Weights of a small mixture-of-experts language model, trained from scratch on English Wikipedia: 320 squared ReLU neurons an expert.
Below are experts of layer 7 (counted from 0) of a mixture-of-experts language model. Rows are named router (the router's row for the expert), down (a neuron's output weights, with its number) and show model dimensions 0-95. Each number is 50 + 12 x the weight over its row's rms, rounded and kept within 0 to 99.
Before each expert's rows: "comes before" lists some tokens at least twice as common just after its tokens as in all text. This comes from a sample of Wikipedia text that the model never trained on. Tokens count by the router's weight.

# expert 3
comes before: " the", " a", " to", " that", " his", " it"
router:48 42 36 68 49 39 33 58 50 42 61 33 58 47 66 54 58 48 44 26 55 49 32 41 25 41 64 61 52 37 46 29 55 62 77 43 44 44 31 52 68 55 44 51 41 49 47 38 46 68 45 40 40 63 66 62 36 55 76 63 61 61 36 39 20 47 50 43 61 45 44 50 57 56 55 57 65 73 61 49 58 41 67 76 59 43 42 45 43 42 55 44 63 56 58 69
down0:44 43 38 65 40 54 33 32 83 71 68 46 52 33 42 48 46 52 54 50 31 39 59 54 63 40 56 28 39 67 46 66 38 71 51 55 61 66 52 26 52 49 53 41 65 62 42 71 50 42 51 65 58 29 50 50 57 58 59 35 60 60 34 41 83 20 48 48 58 45 39 37 45 57 42 59 62 36 66 35 46 55 54 38 40 51 47 41 52 42 56 52 57 57 45 60
down1:55 43 40 44 47 60 69 29 40 74 22 45 42 43 45 64 19 51 48 42 42 54 53 48 55 26 49 36 44 62 27 65 36 40 43 48 57 44 40 33 57 47 46 35 58 48 50 50 71 47 31 60 54 56 48 48 28 59 50 46 37 72 70 52 57 63 57 45 69 51 56 38 56 54 43 44 54 63 46 77 57 63 54 52 46 61 60 45 74 59 37 70 46 48 72 42
down2:70 47 66 45 51 42 66 33 41 49 55 45 47 51 63 56 28 52 51 52 65 65 49 69 56 46 24 66 40 72 63 55 37 64 49 59 50 39 44 30 58 34 62 44 31 25 40 59 61 49 11 52 43 45 37 56 42 47 44 36 37 54 48 62 32 55 50 59 77 60 48 40 53 38 66 43 55 50 60 33 47 68 47 53 58 53 64 38 54 65 35 66 49 57 57 60
down3:65 48 45 29 53 45 41 22 32 67 46 64 46 63 55 43 35 45 52 57 75 50 62 43 44 72 40 34 55 51 23 35 44 34 66 30 63 57 83 47 55 50 48 45 49 55 61 51 63 50 36 35 38 47 44 38 61 47 53 43 58 44 55 50 56 73 43 51 51 56 56 46 73 48 48 26 49 65 37 46 50 50 56 33 69 71 47 65 46 69 42 44 56 44 35 62
down4:63 33 67 67 62 34 56 50 61 72 43 78 30 44 41 55 68 63 42 58 65 50 42 52 73 43 32 57 48 66 48 30 45 51 45 45 35 33 49 52 62 42 58 38 45 64 42 63 57 38 60 59 63 48 35 49 42 56 33 62 68 51 45 39 66 34 48 50 45 47 31 53 50 59 41 66 66 57 36 33 55 31 17 56 47 31 67 51 49 40 54 55 43 40 52 57
down5:38 47 71 43 55 57 61 41 54 46 80 40 31 48 56 45 45 49 53 53 35 60 58 52 66 66 40 49 58 57 38 33 57 42 60 58 31 53 41 36 62 43 56 48 51 63 46 56 39 18 51 22 67 54 50 46 47 35 36 58 68 45 48 48 51 67 67 68 59 36 34 56 60 64 52 49 55 27 36 27 62 45 80 53 51 46 38 47 69 50 36 68 58 43 51 40
down6:53 48 54 46 52 66 39 62 80 41 57 52 49 51 45 60 61 31 52 81 48 44 42 39 65 59 49 31 52 59 40 55 46 70 88 35 53 49 61 54 62 55 59 47 50 39 53 28 61 51 46 20 37 47 57 57 44 80 59 64 63 39 58 47 47 45 45 54 40 47 40 49 56 47 45 26 40 71 48 55 44 59 60 41 51 36 32 45 47 52 49 54 48 40 49 18
down7:72 48 39 50 64 70 46 49 61 69 39 52 54 51 54 31 43 48 51 52 52 61 65 27 38 45 48 50 25 47 59 25 51 37 46 53 43 41 41 30 62 39 52 30 42 51 45 78 53 39 42 71 73 73 30 53 49 53 70 46 58 43 68 54 51 76 46 64 49 35 57 43 43 65 65 40 55 57 61 41 53 32 46 55 39 54 42 29 44 58 36 52 33 54 59 55
down8:67 64 44 46 66 50 54 48 54 71 74 59 61 45 38 55 47 43 52 52 48 62 42 57 58 60 52 51 26 54 44 45 43 38 66 43 77 65 54 66 64 42 67 52 23 47 55 39 50 59 34 48 42 30 69 38 43 46 52 22 52 53 53 32 50 69 46 68 50 43 47 34 60 59 62 72 19 46 30 52 54 60 57 48 31 48 48 43 64 42 35 44 35 50 36 45
down9:54 44 38 37 45 61 60 36 51 75 51 34 59 51 45 45 51 54 56 38 40 50 29 35 63 49 46 52 57 74 59 36 51 61 43 54 64 62 51 31 31 40 48 58 45 37 47 67 48 31 55 50 46 41 51 58 66 74 28 34 59 59 73 49 44 57 65 54 41 54 47 40 43 68 59 58 14 68 78 40 56 62 41 42 54 70 58 33 42 36 50 39 43 49 49 63
down10:57 31 35 54 58 50 46 60 51 58 56 57 51 47 63 49 46 43 66 56 46 54 61 28 51 66 57 44 45 51 55 46 49 70 84 59 51 54 45 28 60 62 34 54 26 35 39 66 52 57 56 44 33 75 59 54 37 51 47 70 53 37 51 44 42 66 39 62 24 32 51 26 52 70 30 42 39 72 39 34 43 61 52 65 44 43 58 61 39 45 52 50 33 68 43 40
down11:40 56 52 46 56 42 39 59 37 67 46 62 52 55 46 68 69 34 45 46 66 45 33 52 72 57 48 43 29 45 49 56 62 55 57 49 62 39 57 39 37 33 53 42 40 28 57 44 84 57 80 46 53 49 54 61 25 48 44 40 45 51 44 36 56 47 43 52 54 46 55 42 59 81 32 50 57 53 40 47 46 61 41 65 55 58 53 45 32 55 64 33 39 26 81 39
down12:50 44 84 39 42 55 50 48 51 56 37 55 28 34 56 37 46 47 53 35 62 75 64 24 61 66 38 32 38 58 51 51 20 56 66 39 29 47 64 45 49 57 51 57 46 45 62 45 54 47 48 35 44 70 61 71 47 51 62 60 37 52 54 65 38 35 45 53 50 46 83 59 21 50 57 55 60 55 38 68 47 46 52 62 47 63 46 32 40 52 38 63 50 47 53 53
down13:59 51 74 57 58 58 51 56 42 67 45 35 46 49 56 52 42 40 48 40 41 54 71 52 50 56 61 50 59 63 37 38 58 65 45 47 22 67 46 43 60 43 36 78 45 62 52 54 67 49 33 62 54 33 51 32 52 67 54 39 39 85 51 41 59 25 45 54 65 57 55 57 38 42 28 51 54 37 52 35 43 62 33 63 56 59 56 52 32 39 60 24 42 31 61 55
down14:38 54 61 38 43 50 52 58 60 49 24 56 49 49 65 46 65 43 52 34 49 56 62 42 50 40 56 47 41 61 56 56 51 59 37 65 19 36 50 54 37 37 48 45 49 39 58 58 46 59 34 59 63 59 45 50 64 54 72 38 40 59 63 63 62 59 32 40 50 19 64 51 56 51 49 53 34 99 54 39 42 32 27 37 51 54 52 55 55 55 36 58 67 40 51 52
down15:13 36 66 47 54 66 55 51 51 62 57 51 47 56 64 49 48 58 23 62 72 57 54 52 50 58 44 59 56 84 70 41 41 50 58 49 37 55 52 58 48 30 58 36 60 52 58 46 28 53 63 40 59 39 49 35 57 59 55 45 27 59 54 28 37 49 38 47 59 63 48 57 39 47 28 66 65 63 37 49 41 67 42 36 54 27 33 64 50 44 39 43 56 64 55 53
down16:34 68 36 51 45 59 53 68 60 48 53 50 44 39 33 63 40 34 54 41 58 56 72 48 61 60 61 64 47 49 40 41 57 60 49 60 58 55 43 60 73 59 63 45 48 54 53 50 18 46 44 66 36 44 30 26 73 61 50 62 48 45 71 55 45 61 48 55 35 61 36 59 38 69 35 36 26 75 48 48 54 56 38 38 48 28 48 56 37 44 23 56 55 56 57 37
down17:57 52 57 38 58 50 48 75 64 35 57 36 63 67 35 52 36 39 57 38 48 59 52 61 64 37 47 50 67 24 65 42 49 29 42 42 46 60 36 62 20 52 58 57 20 44 58 29 38 62 62 55 42 51 44 53 41 49 55 39 47 52 47 46 70 54 57 51 38 49 50 34 44 38 41 48 66 65 45 67 67 57 49 60 50 20 79 66 54 49 49 60 43 42 66 61
down18:48 47 55 56 40 77 58 48 55 44 64 34 51 63 48 52 33 32 62 43 52 42 43 76 51 36 53 38 46 58 48 40 53 58 43 47 62 58 40 44 64 52 60 31 39 45 31 57 62 58 61 54 50 71 22 57 76 42 46 56 54 68 61 58 57 47 38 56 57 65 54 50 32 30 65 37 48 18 27 41 49 32 46 46 42 47 51 51 44 48 56 63 43 72 78 45
down19:51 50 49 57 35 48 47 55 45 67 50 55 55 64 50 50 70 60 42 58 49 53 52 59 63 52 56 50 49 64 55 62 40 32 44 31 45 54 54 55 37 48 49 55 61 62 48 69 46 34 31 69 48 32 26 42 45 40 50 26 42 56 38 49 59 20 54 50 73 49 31 62 40 47 32 48 45 48 49 79 32 59 41 29 74 50 26 75 69 48 50 66 39 53 60 61
down20:66 46 45 44 41 52 59 53 54 34 47 46 68 58 55 48 59 64 59 55 53 39 35 58 64 48 41 51 45 68 39 78 44 66 40 61 54 57 43 43 25 46 62 60 52 58 42 47 57 33 49 75 41 43 49 31 57 70 65 42 45 57 57 33 38 63 63 36 42 50 52 39 49 55 44 43 25 85 43 42 76 60 29 51 22 45 30 35 56 43 47 58 41 44 49 60
down21:56 31 35 55 69 66 50 63 44 48 71 33 52 66 53 50 62 35 46 46 44 45 43 56 48 40 32 44 51 55 49 42 52 55 50 65 56 48 53 39 46 44 47 61 37 63 32 46 49 47 56 82 43 42 25 69 55 75 63 54 49 48 48 50 66 39 20 48 41 56 47 36 56 60 63 62 57 17 27 42 63 54 52 44 55 75 46 56 42 50 41 37 37 72 44 65
down22:49 57 57 39 61 58 52 35 52 59 16 51 35 52 32 38 66 45 49 51 40 77 73 66 38 53 43 50 45 54 51 41 37 57 47 67 56 50 66 47 41 43 44 56 32 64 33 58 42 38 50 66 64 50 39 73 58 62 35 59 51 49 39 58 35 53 58 52 49 45 44 51 58 69 59 57 48 50 38 37 30 42 59 51 54 50 44 53 19 71 25 57 54 79 36 60
down23:64 37 39 44 64 22 55 56 50 62 38 52 73 31 52 74 54 45 40 62 42 44 43 44 68 45 54 43 38 56 50 40 51 59 63 64 52 40 32 52 37 29 33 68 46 49 28 44 49 71 50 54 66 54 44 40 60 31 39 64 49 41 57 47 35 59 57 54 49 56 54 53 59 61 58 61 45 46 47 63 74 46 39 48 38 55 43 19 45 73 45 77 34 65 61 45
down24:54 34 52 46 43 63 52 63 57 55 59 56 54 62 54 68 31 41 37 59 58 49 30 43 58 61 63 48 63 68 58 31 41 69 41 41 70 46 49 62 42 31 50 49 42 52 67 62 42 58 46 52 61 43 37 64 62 36 38 39 35 28 44 55 33 60 39 26 46 52 39 42 52 55 46 76 46 65 44 47 69 69 22 48 50 61 69 46 58 37 50 49 23 72 43 46
down25:51 61 56 34 37 50 61 48 51 67 38 74 64 40 42 65 39 31 36 20 64 53 52 62 61 75 59 32 52 68 53 55 63 43 49 41 46 22 47 39 37 34 49 55 66 72 38 40 44 61 52 65 54 35 46 32 63 49 43 45 39 46 41 71 39 38 46 51 68 66 24 51 63 61 59 48 62 66 55 45 52 50 48 30 58 56 52 47 59 41 55 59 35 46 54 61
down26:37 58 57 59 61 50 53 27 71 65 48 41 61 50 55 45 37 53 57 64 47 71 66 57 28 38 60 48 41 66 51 59 43 38 50 60 36 48 56 47 82 37 51 66 36 49 43 57 19 48 40 70 41 41 39 59 45 49 44 65 18 54 54 75 31 57 46 41 37 51 40 46 64 55 52 62 46 52 52 43 24 58 51 39 59 59 50 43 73 36 55 54 51 43 31 52
down27:46 55 42 66 44 34 77 43 46 50 44 41 41 36 42 61 63 74 49 40 59 53 49 57 55 59 48 54 52 47 46 52 41 46 44 80 41 56 55 44 49 45 30 36 39 39 29 51 54 33 49 59 53 42 47 28 72 63 52 60 58 47 62 77 45 32 55 40 65 58 51 48 69 60 50 56 24 77 43 40 51 57 53 45 58 52 57 27 47 53 65 38 51 28 26 71
down28:43 73 56 36 48 42 66 40 63 38 70 36 49 33 47 48 64 34 43 65 54 56 40 50 52 42 50 66 45 39 38 50 36 55 49 70 48 43 57 44 49 60 60 45 55 35 53 55 32 20 43 53 41 56 56 46 44 77 72 42 82 42 46 70 40 40 26 28 42 65 51 41 64 51 54 69 51 54 62 31 53 54 53 42 52 42 57 40 53 44 76 51 39 46 39 68
down29:64 45 50 29 52 57 59 36 31 38 65 39 43 64 78 57 47 50 52 38 70 46 60 39 47 57 41 40 40 66 53 48 44 60 40 64 45 41 60 49 32 39 57 38 50 57 41 24 47 63 56 46 56 50 65 65 64 23 49 78 29 33 44 56 22 53 65 57 48 50 45 36 57 45 62 53 63 45 77 59 69 64 68 50 43 52 37 46 50 42 40 50 48 36 36 58
down30:41 33 76 64 48 52 42 37 32 65 67 50 52 37 38 43 56 38 45 52 43 65 33 66 54 41 55 73 37 56 50 55 49 43 47 30 43 38 61 56 50 68 37 54 34 64 52 55 53 37 45 62 68 61 53 39 63 44 70 39 46 44 58 60 73 56 37 37 53 50 57 37 46 56 32 67 48 68 43 37 51 67 42 56 62 76 16 50 29 45 49 64 46 46 58 44
down31:25 39 40 45 50 54 58 46 56 74 67 59 48 55 24 38 58 56 58 48 57 53 70 49 24 60 29 32 59 50 58 39 51 42 48 38 58 34 58 38 37 43 39 46 62 44 47 46 31 36 62 50 49 26 56 49 57 73 42 56 47 46 46 39 33 72 56 37 39 51 21 60 62 36 71 67 61 61 53 50 47 49 47 79 57 59 55 51 59 66 58 51 49 58 67 51
down32:40 69 48 34 75 47 59 53 37 51 37 56 46 47 26 27 63 30 37 55 42 52 45 63 46 47 82 54 48 27 46 62 50 60 44 54 39 36 45 55 35 67 55 47 66 40 82 39 53 58 30 53 46 48 79 68 45 41 53 50 52 65 30 54 47 62 57 48 62 41 41 40 52 41 26 56 53 48 44 38 31 64 46 51 52 48 39 51 47 49 63 67 55 57 70 55
down33:39 62 69 61 57 61 40 64 49 57 39 56 39 48 51 38 49 37 70 32 43 40 51 55 55 50 38 25 66 55 38 53 27 51 43 42 41 61 54 33 35 71 29 72 71 58 42 36 58 58 61 36 76 42 52 48 52 58 61 59 50 41 48 34 61 42 36 80 40 43 35 60 35 68 44 52 38 43 64 71 44 48 58 56 48 59 64 59 53 61 52 33 55 48 35 35
down34:50 33 59 52 56 50 36 37 50 62 48 47 32 39 40 56 33 44 59 25 23 40 70 52 65 47 34 67 50 43 60 50 65 34 53 81 55 53 49 44 51 65 36 43 43 41 50 50 30 59 50 54 63 46 43 68 63 56 60 32 63 38 47 63 57 55 46 63 54 45 45 62 37 27 49 47 73 68 49 57 63 61 38 71 51 59 42 25 43 57 71 52 43 31 43 58